python train.py --num_hidden_layers=9 --hidden_size=384 --n_experts=64 --experts_per_token=6 --d_expert=32 --d_shared_expert=64 --hidden_act="swiglu" --moe_layers=[2, 3, 4, 5, 6, 7, 8] --router_score="sigmoid" --normalize_top_k=true --routed_scale=2.5 --balance_loss=0.0187 --balance_bias=false --router_bias=true --n_groups=8 --groups_per_token=3 --shared_expert_gate=true --init_std_router=0.0196 --lr_router=0.000672 --vocab_size=32768 --norm="rmsnorm" --norm_eps=1e-05 --tie_word_embeddings=false --optimizer="soap_variant" --learning_rate=0.00306 --beta1=0.95 --beta2=0.95 --max_grad_norm=0.5 --batch_tokens=131072 --max_seq_len=512 --train_tokens=377100000 --max_steps=2878 --dataset="wikipedia_en"
Below are experts of layer 4 (counted from 0) of a mixture-of-experts language model. Rows are named router (the router's row for the expert), gate (a neuron's input weights, with its number), up (a neuron's input weights, with its number) and show model dimensions 96-191. Each number is 500 + 50 x the weight over its row's rms, rounded and kept within 0 to 999. Numbers have three digits each.
After each expert's rows: a language model's description of what the expert responds to. This comes from a sample of Wikipedia text that the model never trained on.

# expert 20
router:546513526543535427490583511489549476432529392505509469506468411436500535487572522373542548523517446453502476422467531571436551483507571453463500495451450527500548543512532424544507536436650487492652525425565546475500530545422500453505519481512412501492496468517486474457516487572542545446
gate0:494535496462490502525601573477465460459517513402473468404516494452569585515493543448473550402487436570590531574495480501471569480488514474562498402507469533497440484484513420471480580553516478432585555534558551489452473591482518510461530411467537567447552529507576486522545499513450500515
up0:491539538519541509513598531450485532391542518539518515525513528463566493516541495534487471435449523548547432532593526436465462456526512508574442522502499391468445513440499478514449515569495524488586490458513641477504369578499502433506452511464492613439526520569568542479493495495464566504
gate1:465569554440518508469546493562435550507455575538401502480537535509508533488454515483512475424462387528501383509396501469399484489559531484454533538498544498662495489556475499502494518496483513524557438423475480515475434525436498490479537439467415490535530457503530487577503480509472488577
up1:459516479465565493452571491486497525514434567493484405528452560541524520522378590475420430419513452503482564506470460480537484577508532445525478617484502512503493464451499569437460465447387459381521553485610549538472474481459423547540476421469512464533551472471555561495502554439491502530
gate2:578489533418480455438530398433543474434610489585490423595486477502496552507472539451524497461530479473570434461505502500482462474589461540485566504451414509554413546441485456539539483433488477563545580487603607395516503498447541542463488497468479508435458473442489531507561427504483504474
up2:554510525490563450520382528528497460484549493511409506573549615512538411463615538453560517451505538515582493466469523507536527469507537475548491524405448645529459478501465532556458525607572543401537532581607551465486502469506495507548455505476477487473468543462512580437475529559527539411
Dashes and list prepositions. Dashes in lists, dates and scores, and prepositions like in, from, through, between and by, often at line starts.

# expert 49
router:493510630508489508514507403440426594520576573460467526591521502464398466444476459523512481507465533547498620504573410509511445528537538523574499472398540482517558590384470564565521509474567468487462464424459581440513566480470500454471545540501506447455520515542523474420455420613530506508
gate0:524593531505526520468538436502494522422456598493501450435471507478479484536439401477558548506441457499505518464572559499413454552498502562476475552514557444500393503465504503436467444426499500548474476497526528557551574449443494528416447543496488396479444510494590517407522482470425494545
up0:525613503562464544509420524546553545579500531466542576491452506423528497520570557523539533549454498458540450571498639467431554439564555556444546552484534544507452551531550541485392544441541426464439498553467537349507480506459592494571602524486486464541476565493448493532478505524525583523
gate1:458468586517476490536538496653604454511450490475491417524478494582569487519545436556572512530495452582477495406594536439495497455369501513519431501548633434481418486549508553476581555475491515500456464432537486556507510573469609506396514506554461531467432483456526514581507553480436425435
up1:455522584471483522467563484571525479552488556555486525444532473494586460500461423624558485466553526595564500463430440480440525550530485558579488513501536438485539553447501532567549564535462446531473543513395589527463581479577488482482498414584565465526565508507515592549454490416497414494
gate2:508505538576504513462525490514533428513538441454548419376539483572539554464517486485486523572493515502460468526540376570602544509537507517507457434401562523486491583562448408556525545468515456475543500449460426434496519422519470543523543498555562502479594594458554493489545448469501459409
up2:508438447470546432507486515557491465556577497511498417482561470483562411501524502466546551461514520490498500515451504503496495458552512567528619556568376530421457558440489444466433557456467512470376543565519457522472486516435501547518600460501503544515439543511504445518518557446538484547
Proper name pieces. First names and name fragments of people, places and taxa, e.g. John, Michael, María, Sirius, Tallinn, plus nationality adjectives like American and French.

# expert 14
router:474527579564413542477465511486513589477579484520413549478521574520380525486445511480509491588482581565525541452511470445595425568434511499491488489381521430517452503412495533445551555548649491494560485500536546473434540501551487451525482543449518455503508441598506594451400495504586509463
gate0:534509560508586547441447435451528564578521452570536515586582529498483612521511470526558527618492521587580487454438442513514465528553466546523571511507468442530534449473521561475550573595518468391498528540498502592483482499509489343519491469490512471488427507479493501556501530460587414596
up0:477491554497486525582473498438406476586441529435485496478500510477413537407486602393463439500601515510508535523463556534560512426431520498544544437570515502566494453528482431532446428503584461569536553508546458476424577467537520573533499466529548405464503521437502472471527559455486538509
gate1:485537475570495554499386418557529536414496499497441597500461560522415527522473507499425526581546491480466546509607474443516452467496512616455442455386512546551533527605514517474533415500617419593495508489506568477496542498477531432462497578455597514485436511549503533505456526509518463588
up1:481504478490535505471474499519556554417499535509515613485557516402436492553533481427489493397430471543467483495504541489479577433452498564466469480442484492472545461543428504605476468409513508543479541424485558440501594600445470521478509524512549517506518491562512518539509515502529501506
gate2:430513569460455493422574549524483522486448472540561476456457494516486549431490550537529456583456528402489424484603553430498479486585605465532459525486488474537570516532477503423432563588488439467459507445427495489474483453484509484474412576460504554429470486452431579541487525480467396593
up2:546465423486557526531587445536502584496454431565453548455452530543486460470599584576464527526479461540536406449443582468395477539492491628506491540504559467404416507481482582461516501483521536497508527493528587439499559531520541553536456504650500493456523511520496400480532533440539554467
Proper-name later words. Second or final words and endings of place and institution names, such as York, State, University, Carolina, -ville, -ton.

# expert 39
router:485543561485451471418400499395346492573500548507531461509546445403514562477520407468468500514451489513589583486534566501465530502597492467536547466482460524511469454506501489509549525405405462512569502449621598597533459508569504476424398546604597482507547540437501512474454531518493492568
gate0:458449496436547525478498460485522541582510461492540511493519512426434471379553532498578534438515428540567529456552502507619563434490507450525513471487604575533487430514475436540411475508587511560480411576502539414458521584484513512549484526544499493520538431482551474534512522503518476493
up0:456422518504473474599454538533563406579386397491487435486498500477526458460431468546387506458513450562527485492541488519556465496583438536461488445489493468510432463537431470502505524543461494464452491510526509450497481463473492447506492537502489493623574539560530455564479426504491537443
gate1:497533512551492535487455464527463476545603543423520461542484499402573580500489435491500472532529471453474504460491443400379481497476552503519516519558454558509416500426437490567537472492565429574544460472517594544474533476571497473450404578552544487450464475440446474494501549492465564496
up1:451587510570541462539548543594605534490457519512421419505525540502492438560498603445552492535530553576493544560364511436347553526425488508492574539523500549520391410531468604479530454505485473494392543492463530430473497533505503528536529563569503575448439464443456500481542470479529621519
gate2:461543499510549488559566513457515482520523442531390476393451586556487515532507490533476557446614540526498464390500500476503489417380572440486475573556495482517439477607484547474432455454519576500459473461507444457573520560558523478464461523561464462443450474574543539425502541564464517513
up2:510490428520437473514552498502493420548505462499446446541527523454503469506499513508586625433418558397451597496591374418560483537482545487530458480509639514544569513402471489440528394463465625500507511430413496524551570482440551453483502566578459459493566522488546472445458516418566494525
Name-initial fragments. First pieces of proper names and words split into subwords (E, Al, Sh, San, Mar, "P" of Pianist), often after pipes, colons or "the".

# expert 33
router:462562528544464488541492488537539520557520553491498462570518459480538535441564451516442443566475504471557450405567559487457461467560509454473430513527414467501545538543502467550494500474492473493518491492469505581442539442560507453440504517536567495417544521397549534512456552490459514593
gate0:525471602504489557534585534598464503475399502415461490442485453450453474494470474505453463502484554572742459477463461502530503496484420481474529438549563408455466473543550497435588506484508462558424455453413487613445495531500462428492513487457583484477526455487520572394445437533500507441
up0:528439445458530417438377465388464553469658474445517457526534505534354536523561471377491488446490427435502549536515574569515441462453561530486537484432458546514478419541582501484476504586474558467585570481463518406577500477412455460521494477536523547546567576464596508402517414536413538526
gate1:528571530534533457451485474447557582571412507537500516521493481469499546454500489406558490513387460559518516510437538576391536377509543484449498484484414416519465447491442535528544500540472513497509434394506445480444563519548537510525512522511521483519514480449533474438594520561443534495
up1:483573424471428415455489504494511513619413431513450464462520472546512532504459504520449520568462455569461606466498500518503368513489511480424477519550480514508512412575471595528575518580431499490432490511471449457494509505465530573505457601440594411489482505448632444483475457464444443552
gate2:461504475549505436404615508404506466445492532481568384633635472459493504491460467491473504507530494488539592422471576492545497496546524610402601544457522465466528474468574551528506550469474449458504417509578457485471473469544371530482375521446498425480539503504448508476470480477500543527
up2:453549492575477569502552562600535494546517451464494471472498539548426472477481554433604488449421521514569517606533480594436429561445502515422491515486485478473412460475441470500472443545496450474486507624512419424505436508426482542530452506530579549478434471526486459445477427546530485446
Line-start markers. First tokens on new lines: table pipes, list dashes, == headings, football position codes (FW, DF, AM), and See, In, The.

# expert 7
router:485417536559542457540511533487582559467440527463462443553437449532478541537430441549493514405557470551514476458470477498577513540456655459447434469485487442459479573482556473529456530459467505525557494536506430428558407465501556517505523545574490514427480459484553491560326512482507421639
gate0:505520541532478568597557502483484483449521461506509424556495473428507578402425426456518523378573530512467524480542488516480542539429557471505519479486518496515388587486558493537546621471468406472501480456650536491605500433557449492488457512493504536467544508518505571567534546502446398577
up0:502577458528417495486423585571549520592461504409476552475377494652565545459444612476466519608416501440461511428484535430490508495491542516462508511424557414499486605537539480491481518553558555528516482447475467455370497393438570451590546492469463412481461560459572498509558468472532543465
gate1:494468497454418528538507480505463458613457522502534471538456494489484555462498554462467506478492552520527509383553532493484519480522523541458488510501525539469567587557439501445411521392510475428616497559493468513451614451429445535496479502491515466433568488469450519555496625510477519384
up1:573477478566476457529478473521484515472464510523496478469511473348508473532566512471589531522474577473432551452511577569513465603518448571568598481477489497523466526517526522462497472423534566427523426479508433549492526457540492446591441447501423476446558436476532520575434469520509511467
gate2:548564539627447468535498459471510528506497530426511436484538470482448503546497537480412448420452507586478507448461596528471565494551538495443492537534520501548488529407501519565464464450439480553473430400488442509475479470513483511419481426553624495460516436483429451548517456451436501529
up2:440455551409483449475526574494559517537447548601504516563345471589487489531521532531470449602520455424474465582503447501510515528505447492573539465556480482459482507532479500421509496523548578472523529539484471495461499504579471491515474567402402463513604582409519485435476464529562487420
Indefinite articles and digits. The articles a and an, the word known in "also known as", and digits inside years and scores, e.g. "2012", "3–1".

# expert 8
router:441519491501468484430509573467527517483546393522502570440537565457521556461603482508448567527515494533479496493520474426578514481520591490556494498487446578544509444592528522498428567525543486567531445478484606549484494534475561443520505520426547411455494531483532611554492576526489471489
gate0:462516472544483521374479503536536555565562398436413531517455552502508600554464583555431457628543522500446419407507469429594443527529471532509483517524505507555446569460518502514502513475541469502531547455606450486428477476530448517548521548506510474571441503537463486493410474566576437457
up0:493492445353519510493485465349549484505482528544548491520556370454485470491547483470554517469538526501529497552450515547430515433480474497496486531491511442495519475525540476558552536474415464523503500451541494557504527608492494498446506483519496481491497543487527530517530543479454435560
gate1:529542536508490556454494545526499443461491496477515400500506513424483517549497578511496555570551565437502448502586424431486450475496561577590431537500575508440448382521544471434517613500531569513559398588473484405566503506475497498487527456417478521467500415497519574551460417460378523428
up1:479461470477507484502516525545458498572493533509490641501568550500580493520417432562548480506400616591524495428451565414508453544460449463414533456467557510536466523468404508486579485454596534436456463481484470478582545387500465416514600523498451493588553544468463464485495544553533472507
gate2:499471544557530429431488600530531485505523429425465500480507581435550491410439486493416575452514497554513460561514532537596484549544570469548502552439479522445539442524521524510475535576546487487516452492450526533514394521526433432453488602492433484500504603578453529512427542527477507565
up2:501456474516520451416563633528559505555476483494478530570535607482473465498473528542447451518588512552514513497501435496450438472448549506549493569469492520433526493690511585486493549494548516478476502527458525492509408528469493496491443570493445398454505563482522516474485587530491503498
Proper-name first words. First words of multiword proper names such as New, University, National, North, plus the adverb there and some mid-word pieces.

# expert 54
router:526491512473516523493464482468555514489521442481496454548403523560357497552538470528469455566485470560476421472533531485540441529539480469481420477399490508466453535519537526436401529458456505504489473510525447441629414438527537607470505602532451569557490479474477632511574448471520538531
gate0:427502481537511498450519537597555461489464496447475519591360506568449413506511486414385532570462554444393449433431442478501523569480499473496461499439506566526449478545494496454433421517464482532433441512520526438519453473540478491460611510505494435495427559397424513461503513542540432455
up0:532504538442403501578425489384518508528472442590530539495515426418506398535534504594538435530556419455465500498527541412488524455537529461567500500542481449479534506485428474464517494504517462505457557486533461567569533517418553540479438544607542569491554509517536501531540484471510429459
gate1:498564555493367468513454458443488574455460507459509506490527574488442460414448485474536471602485469508480531465484504502582418496478385494571399434417499445563480453491500499376492472583549457378531453478627536491472486612500519424530562550500493463427402544479475505520575489483496547477
up1:410537455501401445540609488426572478391551494520471467509521518476547450551523429504548385490508514425480486487415489517441453560518520487419474515475393610458474452506549539524569583564555468447578429525515504552483514558497532572362534506527450517501502407519441542460572487535431444461
gate2:616537513469495539516506502522456496530466506492478569610456529484506527439492449465535451541452434535528380475576484502520532503542514517435230472538523486514478498458444511491528510541413500438414549617512405546429370418533547494417569508536427548484520517451486555479483483550486425518
up2:615477525460565556501488514535428520487571505449472475527472570522444460529475516462605497475396523436547540466591507383512586474443486587443480548563621520548439486436427568495492476558444510500536465588450517549432441353579505461526519524562361470523496521446551534510533490521501437534
Colons after labels. Colons after field labels in infobox-style lists, such as Specialty:, NCBI:, runners-up:; also middle digits of years and degree signs.

# expert 19
router:496453557471476445457523428564472431505423592468537435508465498436542543532592473388590456488451452402506517483588492532580586493557472430398574495439441525531473508566581508512453517485534499509546409490601614471474518531513510438475542541513587561537562537480553525488436458514463447477
gate0:511491535537496587489524518521430483419504477556439490428480459477446532547511532412593496508475378569580491477545448484434448384507519538384487443471465569461423567578496392494508591460526494477423550548475482534478514459502434494475561442519544508459594490505641493500467539510501516517
up0:460487494567553551543512544486468484409494447461488467519428488578500508519448456461501489478429427518460531525548451434550431476524477424458456443442481452444531384510451500489417627442495519379512489511457565509492587402520511579597536500587569462511573456493527460514471478556414559506
gate1:409464515434485513528494472508544531457612512523418452490507561448473444488493524479492445470494433493510490509504470485474477515462487485486569544497562613553385494545472537441569497512561466457594586489450507553499430413499580459482496532580537543453595361457509503358521503473413487549
up1:337450439442401503526436560489488478409592445418486522493509551466529475457469542561492478465503555379542513498513494518590546455421493458502481338525624448610548496495451520515448428452471422537495522470524576474489438406467564420503491503405483431529489563510482486547528458474484517488
gate2:513604518472491526462548543447545470535551513503551425510509486486474551464610497541599625550475406474451466499598523485473491481457525522483494481560488561479540522554467548520428496486478481383600434393520510414553558497494448484422372587427462509461416594498552512464518567440664483475
up2:464417504490503495535455513551490499502499490483461523514421488520468449541524481522455482554506574497518537541538500463580447527539466574596460570480538455593531427450524514547478484549533515581456472557533482583434486427435476517582462478509456532495536481545544550518547395411459512492
Hyphens and short prefixes. Hyphens in compounds and list bullets, e.g. "left-wing", "under-16", "father-in-law", plus short pieces such as de, d, c, un and the prepositions in, of.

# expert 11
router:367523544556484511547519375424569453511530504433539549479503555492513551505446435503422535594392507552582605519468548449611563557484578407455547575389503461449463485422468510523506481447578475562523471503551452468511521508546606353475449509509536502522479488504477461488512562429410522475
gate0:484568363438479532481491466446495346500389531425515500492532554443483532544498489531511504494520447458556478515506523489527455495606541447540467546473484544452485578577531483557463548400479538514529479564490498528486490535421445581491555464555509461512525551421530416526462501467483520522
up0:481552412415558487435543621423527495461457531544584536499398524491439437438480534582501652479515470546570533511510506543490594427525546409557516448525442486472519531488455502554486469518473488510440501597497474486452551533570487495622505522505482496518487490503499545551518561470478440510
gate1:510493483543461525551428419634522495476503461615509509439517531499501550534516552452512597565495524478553521558510514521488464541602433550535509500549471544498540491462533543544433562463536500470591442487435486519447497545502598502438544485505546544475437491509498490444435440522427453557
up1:470549430495542471514421506568459539498515584599576550506542539572427569572536491417491575594544518458535474467416526544483481544550526540532473523603473516452499456475580487517455507427427438418432353596547460526502557597420538460551492422509528470537376495511503543561572492457492495509
gate2:509522421497509517483416497500494521515441551531429464580482412493464434450438467456470493450488450450459457495444524608427496513479455453575534511470506424471475532477564434566454516558522416577463440468462492576526530545462518505495528509497475528523386517425556471447537412486489404481
up2:526486455549445524481450539433474517517488511377419467469526517482420461518363474560488555502494483477530458522539475516510497518472619449599572522503507539562541506646455461509463488437492479544408543478449504511547537442442545505529550494457502403418552494407545532474415479508548508495
Mid-word name pieces. Word-internal and final pieces of names and uncommon words, such as -ton, -ley, -son in Schroeder, Couture, naloxone.

# expert 10
router:515507522439491526533495375443653433431478510546513518504523561536513507502554500467512527532522423549539479552464567488516521552493376582477507501497468506462432485383440557427513478574487496619543496523601429556517496477520473440422495480576536441502480512488535437556516432492423434537
gate0:502451560530483506492441555444484500459589487497555474590498517464511556527389442542537525534505568552519525481478521517535553629496512538522583500462537519527499531386421428539490514402522432513481472509566512447578480493552492516495559427500559535370579510535509470513399385481507490568
up0:462469530575524554471500528484552453571491389474573541462458453506470544518570607522554570417481495489542475464505476565526466439508478499422469568473435519464539512431515425503468453464534517486390525483490512509562558411382527524406533525579492505451598490447468406503567519493551531526
gate1:537504521483542449569495473455374463457526449507476423506526514468515491477498437511493532512366471516559520526506541549494469574513457547497509455487458564394481524392475508503523571516479546439509411533522417557497617520471517479505413582473530473520433550496557599499510390457459528503
up1:553492511519412541439477608516535480511508528436525432390530605523462530510483627514521520471518516490514424493531479444544461446510509515519477427466482467470515411620518448435520429461547462623450514514456599496518480484480570488439443471549454519525518524489540499547514551517557469555
gate2:503429519500543404456437416533493484482457501486427552511534554467443463545448551459417549516395412505485486488484512522581455525566447407577431487444436506477539553431520492487524570513487495513415410577561515563570492555550533525556504497509525575525567623538556454481473418541599444502
up2:502459492466530443433536518550536504511497535461383517396544497475469485502567523567476448537411446441436502452443551524551585479524506459494565447469500515437546459492561459550472486476611501526509492484477426464504594493463548565500474580438495559529368460559475547428505495479492414457
Mid-word fragments and digits. Pieces inside foreign names, abbreviations and table codes, such as RV-SN, Uk-rop, Bá-cs and GA-BA, plus digits inside measurements and sentence-initial He.

# expert 55
router:569529471493458590443434500517546480538529508517450531557486483502365518497395405510500532469460507513521487455517558426459455537456492431512529451543505520508528535409485563429492500482477484531452473395483493477555486566438506513589484525507480473542499550558458515511416426546405550493
gate0:505467537530565545441426510456491570457504496481407485422545492511575468558531437488514502427492580435486480442459514513499565510430515492450550519499496541419481499482467576564436453536431433616543495410518563421396463496500559426476537478523617519457505548532488663498490545405518613388
up0:501567477555417494540475466436487438566449550481524438529465567580480602441467539448553443543497508556486497513586537419597443388472558448432584454557498496569432493410545504499491550544541565490465531479543458415515496513447504467437523495488472415458484498484435459554466435419483451551
gate1:368459538549473527535517495537516540540564540452541534500471560383549468416498468497460567524491466567526521523492531460431569554501533443537556502497491530499534478433483457469557473497503450461562487458511567494495486401537409406421425462481458539476611493516510594528494438574521347569
up1:606496578549470556497423551505492588534510516508495481558553482440489568580572511506527539537510551500479492440556510559420585517568485488462592436542455533532491461443428452517539467478495528522483515450475495524521514488544478588524424521531532530420542445510490578496530503578360455565
gate2:608559453472512550495441504494409585528456453474501500492477518458427465433463464493494500470552485409478525536413479491512627552491488451410489494467426493450533482463556552538458402548471494495545336519439547510422530504495537320497426478571494505531320539482520474450523413558455520582
up2:421548442501466458412566558394515451523586431527541431589528508568566543497482483488584472537486453539490469466456587555479471556459592564555467518476468531457502485417464435470559466509434491610544616537541493494507508490572419499524564426528460443447475502509528534457419589501553610451
Abstract nouns after determiners. Nouns right after the, a or his that usually take "of", e.g. development, use, establishment, effort, role, plus degree signs and year digits.

# expert 22
router:485575519584504666556429494581490552487688443481424487458599473492496512593453432562424486495494523568560449485566536471491540558477544461519437524494518577513418483515461515491489543491551456554626486475485469588511493416485520468417512454483483535438509499506486495459504523430463544396
gate0:571364569516478390513516532541580462542535457503565503515585555481534505540675505560518483519481543513446429509437467465506496566472416574530424506618569503478504432560570579435484591436486552503537443524472490475497498434557489478466531559509577517406427412449479592487601513523457566510
up0:522408513412458532474578584573526454496523535565550531486500530528560426496554467410468600437518582494525472517492397450589544480516522543470539524536577516542502503450526415532466509449513518498601509555473548485530546491532505522441549486544505556607402489418528488410541564573406529589
gate1:493589498528458497516479549541486540605471495524468542525563484511504583467461438539593527557519453554490553437503583481475557546412485520478460459525449606490419555443483432452433577509587468437591504401454423524421567483436579515473480440471565520541381513489471497598483534417503563426
up1:428480495567541504449491540556525540550448538545470514591615522494457547409443534582496508536445494510491436525489491457383550556401566541491449560494552650509437441490483503539499530527561505481608532501471442481435550537481539528471484526476514526519532562571483448475475558517443513542
gate2:411490477434374511438544516481531494545537472465477464475476449528428543450539522540629520524464490513450437556601471568590583610493504552512449503566465478453492577487513389510563497540585490457589461583384449556553444496459422428499452542563537572467596520563481581365483409463429463442
up2:519497461463490518411549529497453545517568439530534435527508476571438534445475503421506538519531539477475506508602642541497508492524525492477500494530442562521488420443452431558625500536447419477544385440465398500440443542562438546573571438407555555529539477447480508483442362543435502366
Noun endings and unit completions. Final pieces of nouns and common nouns after modifiers, such as temper-atures, levels and defeat, plus km² superscripts and final digits of measurements.

# expert 40
router:403516493519466440574459511420502593451470520424470492401509525452451455465480494536503541530502487540493525523598490462533527535526528405583468478423538486516485541533479510467474508487542459558460560384537529475466512612549497478485624438498465549530427487513415530413495495504529446586
gate0:387439476544515497549441522475466469563513536426455439570539518572462562550405485343500470538506460538453473441565436487492548516569526489570505556542507461601529536455445484460419501516506510548556527444544561592520456534454433374494518530430504491571449438424499472498455524566504504477
up0:504489546481484427522555483519496501452523502471429495564537564543438467532415466556521532439522528499468592530536409609569463498515528560443586467495472541558441532572559483517576529533545496574503479467596544505483597530457505509526530425494566446562615524502425547522464524544454528459
gate1:538445411471486397496509548504552496498435571431545454493483562444471586431596539515446607492449522519498507416595501426444551557520413485481515465455472459445432492486510521570505489523531505482453534555476401438419510500588538540512433497545532517514483579517537534548484405508503455504
up1:530471491394354477528536537547502484466481459453545547555490474451544551458552517508507536563484514508498491539575526526541486584350548424444468533594511499495500500413443514532473446522522439467495533480531424502551601502507496495522466490625535511480499559525471521536504518523432545536
gate2:605575437473526482564535504434479466510527498515442474469466510445585492507472548482497543610522426473521506477638542449430525503627473431486583509529498521415512495533456519487481489485510435402499496413611447552514485452508518385437400517511568492413493541551442457426532503499405570486
up2:453420525480500405411491393487435534441559457561487509445520504605481521516443465523504451526497591502479559574450485483534456549532497472526445508508479475556543487426515516526488559498458451577555489462469533431403536541501504560503576551400555408512583527458563485439471510518533465537
Foreign name pieces. Word pieces inside foreign personal and place names, often in tables and lists, such as Vid-in, God-in, Bour-que and Ger-ak.

# expert 18
router:476606471592571548529536491387484572508585443540421552487478522427467444516482545461447503436478544471515517484511506483457518441546489484608555485548529556518487526510411442467495510414516532555463466508440595399462489544573537535514476584515407549481517471406448494439488458521601471538
gate0:510569514538596574483530646460397495475453481422478502483586518454500434500586486494455515529486502581549515485532464502547579413560529440431544467513541496526452521611401510480487475497499594438531472496459530438485358553517554455519510514541489480489484529460451559478530425480532499469
up0:537544488542460538522509565482447496449513464497479521558467452511512461492498522556525441570432487466505446476452533429446419482451600469556530468523569494533441536508471449469544473513524500545545470435508594450442486518530477517564485473477568440449524542504456562576473366456449516494
gate1:563506503529433600469497501465464542471419449508478460503433530501606536579469460466526514485506515485535461466502482478536468407479566603423533455526600559599488544520540493463507554514469517490539472489440539567546520451490583581542467571508527505499585459474503545372469527482452485522
up1:479452471483497545533530489500580461549513560425449506499601583563426561407503508498535448478477526481583553520534457474476540657472495401456467566502529471470506497515532438464510450569549445519512556502584466551437596488465454476476505478519625502492414458536539502571502433512530593520
gate2:407542468519615566550542535477570480552426561480500521546541511465563505460514510439451465455445474487483493564573514508529482486536523518489419522542547556452517563485496534583559478495504461439441459526505442557521524517530490491461511545552458501484468459531524589567478502394516577446
up2:533500535564524527524501508477473536465530416522469501456501485517490550495470482434514535485466522478549481445448498524378554516540474483547517519532436562616498422538495469451497465539458584549478508548441558527504539422493486491522441565500357595506564512542457522430416434510509526506
Months and continuation pieces. Month names after in or on, such as June, March; also noun continuations like Univers-it-ät and in response, in contrast.

# expert 12
router:464496522570522506510498441578494592501526451456508587489505606436387464468378466469523529483459496510520523471420450482557494515450494479521446510416522503520496508465465565471505575481582500521515462521504512403523516510479521402546509526515513477414422556545458475537532484511585518483
gate0:567540506508441511512618489540526552472566506470561482531480559496533508577560520502519497470537432438439500471445395431469565531402439559574480472453401496479339454523492595491539478481427567421471512512431507548549582453643500445512514470507482476432433457516507443389441531464475531465
up0:521477458428536515544578567540609486553415596558430490584415503479557479516471531524537540465495472459497513486444466513363563517499454506443480577487480521508421533499501460475561492566531564421519524502511546553482417458610468567423547441634454565524520558524449490541510480450440462448
gate1:478519476449482476616461425573555486489561431426511497471457544500492545478471506487502474546520596471457562419593466470496561480520417461484531530460462477476479484451578592463536491449554499563525396528507601485490476587596435473557514454511528539607501461509489446503456522450510471498
up1:555514501560537561442506528503471534498553459476500504534472490515455506503524493443486528480497498456500593579455430538446536521459497567524419547490381530424491520515561438496590524471532592439481477419530469471559516523471563575449523522539449516600519508463472580461527503539517497512
gate2:535426435570517446412466575459477464453616512491449518545489540535344503588448534405489483449528500561462580404526506429512450442398505571462459452495495488512565481574601610449594560505599476434549554475496521470494627549494494546572579451393498489501500374478498547486469440523588539510
up2:431544524563517509502555530333553449467488523474530440461414475473419463343596494571561513508493579495509500446557574489521545455530580484525523530545447493407513449531502532479568510452405528338542538475455536511523523516531448544524391490448400543448458499488475464488507582413501414551
Foreign name word-pieces. Middle and final pieces of transliterated foreign names and titles, often Malayalam, Korean or German, such as -ar, -su, -to, -el.

# expert 2
router:540451503474499572446543491521563493448598526534462476584532520445468554434375423497535487459518417469506479425457445460519505472481612447552451504502582490479507610484590558477473444450515458513580522496648531386491439492515548542453429536524536570488555472528460511499383493542505437458
gate0:561451489560495406501551488513551552548516460400422478440525459463497468610539368494460564410568539524538498509505491457426520472418541567444556541596493520480510452601397493502451491448553479472555495424467451455570567433467475493538458491490527567422586519530549556535387407545491481486
up0:478524539505459514600453367410423453538572531522420498595476418522533499371504455524471512516527497458547516474536505525439478534483542486433475565452538575480534511443461499568557427418470461473496495575467425463552488425532452429441591568520585470530560552515565495490430564453511529437
gate1:546461375532395451505575482459519537487530452458487505516532554490459565486493422488469521445616481505540550512527502416437458468565566517493475504545584513521555548546568558558485438464582413541480435471531442540485440494515545512554435589546506413522519548547549445574480612609550492592
up1:524476526500524567528507543481476526507512468493541466438549516561520462555441510449350499620548490428470551489512507490501569526539499614559516418393496529513537506503475522454456508495643542424428594517489531495558477485577516485480575481497511503432502433475468544501504445514554415463
gate2:395499522575498500549563564508523547510520516502611520632478550497470616470389515544591525450480464534448456445532524462508587437480454547525491482486508522507505543486537504466520508472547469568485470561646384502450426438471557538441406506461551556438444398503558538467529451403508488492
up2:492460507557470515519502588501467517547569481570532536549509558491507600516469558560591588459495585558456419522453469434492535497495458532533456393501492478462505481537540494446550480511545463526516495504517444498497384354409535477423413439478554585435391399510512528510471522394511553459
Table cells and symbols. Punctuation and symbols inside tables and statistics, such as pipe separators, score dashes, percent signs and decimal points, like 6–2, 4%.

# expert 35
router:560604567553429434514439427417449518571510549522510517516508483397513490464519481510453550537413453501538515486561546483459483573538513523494564426402468603501549444450521398566462530441448461553546416468493481587438458482578554490504446518582559562428471515452531430467476598508472516550
gate0:486452499522504517477442546574545410505504597542564508533555546508529570535546463614514449482468392495350561478467484557460418470469559491502495459492497635426467453545580510520540516457567536439529504580466431554430523515436565507562500568448481493499526500511538533549528405572547550484
up0:495524505523523440429494527577532477424466449533419525430468519498470625529436534535436542573474493530492551597514527500406419612480465547442474503527434506530464499500456549506537520535567489407567401444533478499526521518479514542444423544475525523552438493495415572506592457500457553518
gate1:556528438470439575494503370641573449500495524487462505541532480514503441476551435527438514481490484496501452461448474469522484527433588424390473517589505453509519543463444482527494499453449489480481523528446546571541536468456435398529468468520546504467435519505521494494518478532510464580
up1:536532381437582571521481584512643535456541471444577468489448567544521609521430586521522472492470434416444492531538472492437548530552422462526533516492550499444518453550479542519529439485563477546571515519608494523498534557551506509496473373526418520512482446477431533537496419464481554495
gate2:413530514553524519484501546593475520501494518513461600529580531533523454504436442515516442545535470445454487433521580520457537416452411564373550421447422584419483499473476459418479486474574452482515474501456464588493470551512484517508424495460562588510500462488506508532437496531538532573
up2:530504548458518476541498442563485582479455502484457552571593567565499421525462548464513444516499422509490509483479467521463502579498566566488617524424461512412503526421554536508438510544583476464434480531450442538430496533471516510496439496447535539498513513438545542470458538432562549529
Name-initial capital pieces. Capitalized first pieces of personal and place names, often foreign, such as Kir-tadze, Z-averi, Gor-b-unov, Sh-injiji.